Weights of a small mixture-of-experts language model, trained from scratch on English Wikipedia: a variant of SOAP for the experts.
Below are experts of layer 9 (counted from 0) of a mixture-of-experts language model. Rows are named router (the router's row for the expert) and show model dimensions 0-63. Each number is 200 + 30 x the weight over its row's rms, rounded and kept within 0 to 999.
Before each expert's rows: "gets" lists some tokens that make up at least twice as much of what it gets as of all text; "comes before" lists some tokens at least twice as common just after its tokens as in all text. This comes from a sample of Wikipedia text that the model never trained on. Tokens count by the router's weight.

# expert 39
gets: ".", "|", ")", ",", ":", "="
comes before: "\n\n", "\n", "s ", "00 ", "000 ", "S"
router,265,212,150,189,166,187,181,213,239,175,139,143,217,188,227,200,192,215,181,172,256,205,186,208,225,192,203,198,182,154,124,148,194,209,180,179,194,207,169,154,218,211,163,236,210,225,207,196,201,197,207,169,202,195,193,150,203,213,184,170,195,213,189,188

# expert 42
gets: "/", "| ", "-", ",", ") ", "|"
comes before: "| ", "(", "1", "/ ", "0", "2"
router,262,210,197,228,158,282,212,232,143,182,164,199,241,167,216,169,175,200,199,227,157,233,171,224,174,165,200,236,209,200,251,180,197,209,188,240,227,203,159,140,193,204,191,248,175,214,207,183,202,207,254,195,250,211,197,153,179,162,250,216,213,190,223,177

# expert 4
gets: "201", "200", "202", "199", "198", "197"
comes before: "0", "5", "6", "4", "2", "3"
router,187,156,182,211,208,226,181,134,225,203,216,190,176,222,218,196,218,168,168,209,198,175,227,256,208,244,216,219,190,167,163,185,188,171,214,153,160,183,191,192,242,255,273,236,186,208,263,182,206,218,229,199,175,196,193,187,207,189,178,177,191,240,159,248

# expert 5
gets: "\n", "\n\n", "==", "===", "== ", "- "
comes before: "- ", "| ", "= ", "==", "The ", "==="
router,177,189,184,196,197,198,203,191,260,170,198,206,197,232,242,198,172,275,233,195,230,194,214,171,187,140,190,176,222,191,221,161,238,250,190,210,180,156,192,259,183,177,221,212,228,192,201,123,229,195,273,187,215,205,218,200,200,185,190,188,252,222,166,194

# expert 49
gets: "the ", "of ", "to ", "in ", "for ", "his "
comes before: "the ", "a ", "to ", "his ", "their ", "its "
router,208,171,194,231,234,223,250,211,194,181,227,251,169,197,167,251,182,140,170,252,225,177,228,174,186,170,240,122,174,232,215,211,180,238,168,219,251,259,155,244,200,211,220,186,235,194,188,225,229,200,197,238,209,209,156,154,146,250,162,201,262,220,215,217

# expert 52
gets: "\n", "| ", "- ", " ", "; ", ". "
comes before: "| ", "- ", "|", "201", "|---|---|---|---|", "|---|---|---|---|---|"
router,183,271,220,197,201,241,151,197,179,229,185,133,239,256,156,170,193,182,202,207,210,186,252,273,180,184,255,182,221,255,205,211,153,229,187,252,186,202,181,187,214,219,161,230,218,194,164,164,213,171,225,187,203,193,186,214,194,191,203,109,225,206,178,214

# expert 56
gets: "in ", "to ", "of ", "was ", "for ", "In "
comes before: "the ", "a ", "his ", "be ", "an ", "been "
router,202,182,228,174,215,203,192,154,175,203,184,223,225,169,231,212,166,199,161,261,215,181,170,211,131,224,179,164,213,208,177,196,211,189,200,226,168,195,208,181,300,229,222,144,168,192,148,187,180,192,152,271,189,200,211,202,183,265,161,180,264,211,174,214

# expert 57
gets: ", ", "\" ", ") ", "es ", "name ", "\", "
comes before: "of ", "and ", "in ", "to ", "for ", "with "
router,199,213,250,198,166,249,249,196,191,174,205,195,216,181,247,191,207,219,209,225,197,216,190,242,208,191,215,255,231,192,210,141,211,192,186,222,233,162,266,190,167,219,185,202,115,163,193,225,248,174,181,223,212,222,163,177,168,196,251,258,238,204,190,222

# expert 16
gets: "| ", "–", ".", " ", "; ", "−"
comes before: "| ", "0 ", "1 ", "3 ", "2 ", "4 "
router,174,232,241,228,251,190,176,189,208,199,197,164,212,227,197,177,191,221,233,251,207,247,206,202,217,177,149,220,178,215,224,199,151,207,172,179,257,192,216,181,239,172,230,217,170,250,205,157,188,265,236,249,187,189,205,208,173,156,248,182,250,242,223,193

# expert 17
gets: "of ", "the ", "on ", "in ", "with ", "a "
comes before: "the ", "a ", "their ", "his ", "other ", "its "
router,183,196,223,212,166,203,268,215,162,203,224,224,183,170,182,222,196,200,166,251,244,182,204,197,205,168,200,174,225,240,201,190,146,251,193,242,165,184,209,213,228,211,248,191,192,171,224,224,226,141,195,243,190,188,174,216,152,279,169,202,240,215,268,238

# expert 61
gets: ". ", "\n\n", ", ", "\n", "- ", "that "
comes before: "The ", "In ", "He ", "he ", "the ", "=="
router,185,193,204,111,227,196,194,209,240,228,223,171,179,188,169,244,192,165,202,185,263,144,222,188,207,215,212,193,174,186,156,227,193,219,200,241,221,230,180,183,262,208,188,220,191,201,133,197,214,198,166,224,182,192,193,202,196,198,219,178,203,163,238,191

# expert 45
gets: "| ", " ", ": ", "- ", "; ", "== "
comes before: " ", "|", "% ", "Votes ", "\"", "Candidate "
router,193,196,207,169,263,183,234,188,237,168,227,236,148,241,174,212,184,166,181,165,206,216,179,237,202,154,202,206,179,260,246,214,170,133,168,200,207,201,228,206,190,220,227,260,203,208,155,236,256,201,244,194,200,188,213,213,207,173,201,179,178,190,204,193

# expert 63
gets: "1", "2", "3", "0", "6", "4"
comes before: ".", ",", "–", "% ", ") ", ":"
router,184,222,154,233,178,191,204,189,242,157,226,177,221,185,143,243,197,228,218,141,193,228,132,202,252,237,173,219,197,199,229,265,155,169,152,179,224,187,139,140,199,223,184,135,134,246,232,234,223,222,254,161,202,226,207,218,215,160,213,126,214,209,198,206

# expert 1
gets: ", ", "ed ", "years ", "up ", "time ", "him "
comes before: "in ", "to ", "and ", "with ", "of ", "on "
router,185,183,236,206,220,243,215,194,138,178,187,210,199,208,246,167,194,163,207,223,200,185,177,235,220,201,246,217,217,197,182,201,222,243,163,227,226,182,228,210,198,204,206,168,134,166,185,245,158,223,192,199,207,266,260,201,181,204,199,252,205,229,153,205

# expert 36
gets: "and ", ", ", "(", "was ", "had ", "has "
comes before: ".", "the ", "a ", "% ", "been ", "was "
router,232,217,200,239,225,205,219,180,178,215,208,154,180,183,206,200,201,207,136,190,243,263,177,199,190,209,225,209,200,161,266,211,213,223,198,182,219,159,177,175,199,150,210,162,159,204,218,215,144,179,252,211,252,147,238,203,205,226,257,139,225,158,239,202

# expert 20
gets: "and ", "he ", "He ", ", ", "It ", "it "
comes before: "was ", "is ", "has ", "had ", "also ", "and "
router,203,211,244,167,206,242,239,188,172,173,221,162,224,205,270,170,233,248,162,197,237,261,172,173,199,176,185,227,220,217,191,167,212,240,181,236,205,125,223,150,206,203,184,166,157,205,214,205,222,182,169,194,232,217,215,204,181,184,200,208,212,229,203,224

# expert 32
gets: "|", "==", "l", "Br", "L", "le"
comes before: "\n", ", ", "\n\n", "'", "er ", "ton "
router,228,191,168,194,217,202,150,217,186,173,223,253,180,185,196,122,170,179,199,232,195,215,175,154,207,214,210,256,183,185,220,192,239,218,208,182,171,197,244,216,212,283,229,187,210,198,216,226,211,187,203,167,190,180,230,233,205,173,211,206,237,201,237,176

# expert 30
gets: ", ", ") ", "\" ", "|", "University ", "film "
comes before: "of ", "(", "in ", "and ", "- ", "for "
router,204,175,171,143,231,204,210,242,160,159,197,200,323,219,206,200,197,249,202,233,234,216,187,192,241,169,213,224,237,199,178,144,181,191,204,198,250,206,249,191,153,192,177,234,225,223,203,191,186,188,151,181,187,238,194,192,204,186,221,222,224,232,191,205

# expert 25
gets: "0 ", "th ", "1 ", "5 ", "4 ", "3 "
comes before: "| ", "|", "(", "% ", "years ", "km"
router,218,214,162,166,206,222,233,223,139,204,155,200,191,158,198,236,186,114,160,218,232,184,208,279,239,185,202,261,180,206,193,183,171,185,199,181,218,216,172,217,161,215,182,217,135,234,249,260,197,186,280,168,207,241,210,211,172,184,204,199,215,222,248,177

# expert 31
gets: " ", "0 ", "1 ", ") ", "2 ", "3 "
comes before: "| ", "|", "August ", "/ ", "JPL ", "July "
router,241,221,227,185,233,243,187,222,163,190,213,190,227,247,137,194,198,189,192,197,186,167,235,225,231,193,231,202,213,239,251,194,187,222,212,233,202,156,206,196,136,191,218,161,161,202,194,198,210,181,192,254,190,167,200,207,210,206,167,196,248,259,213,248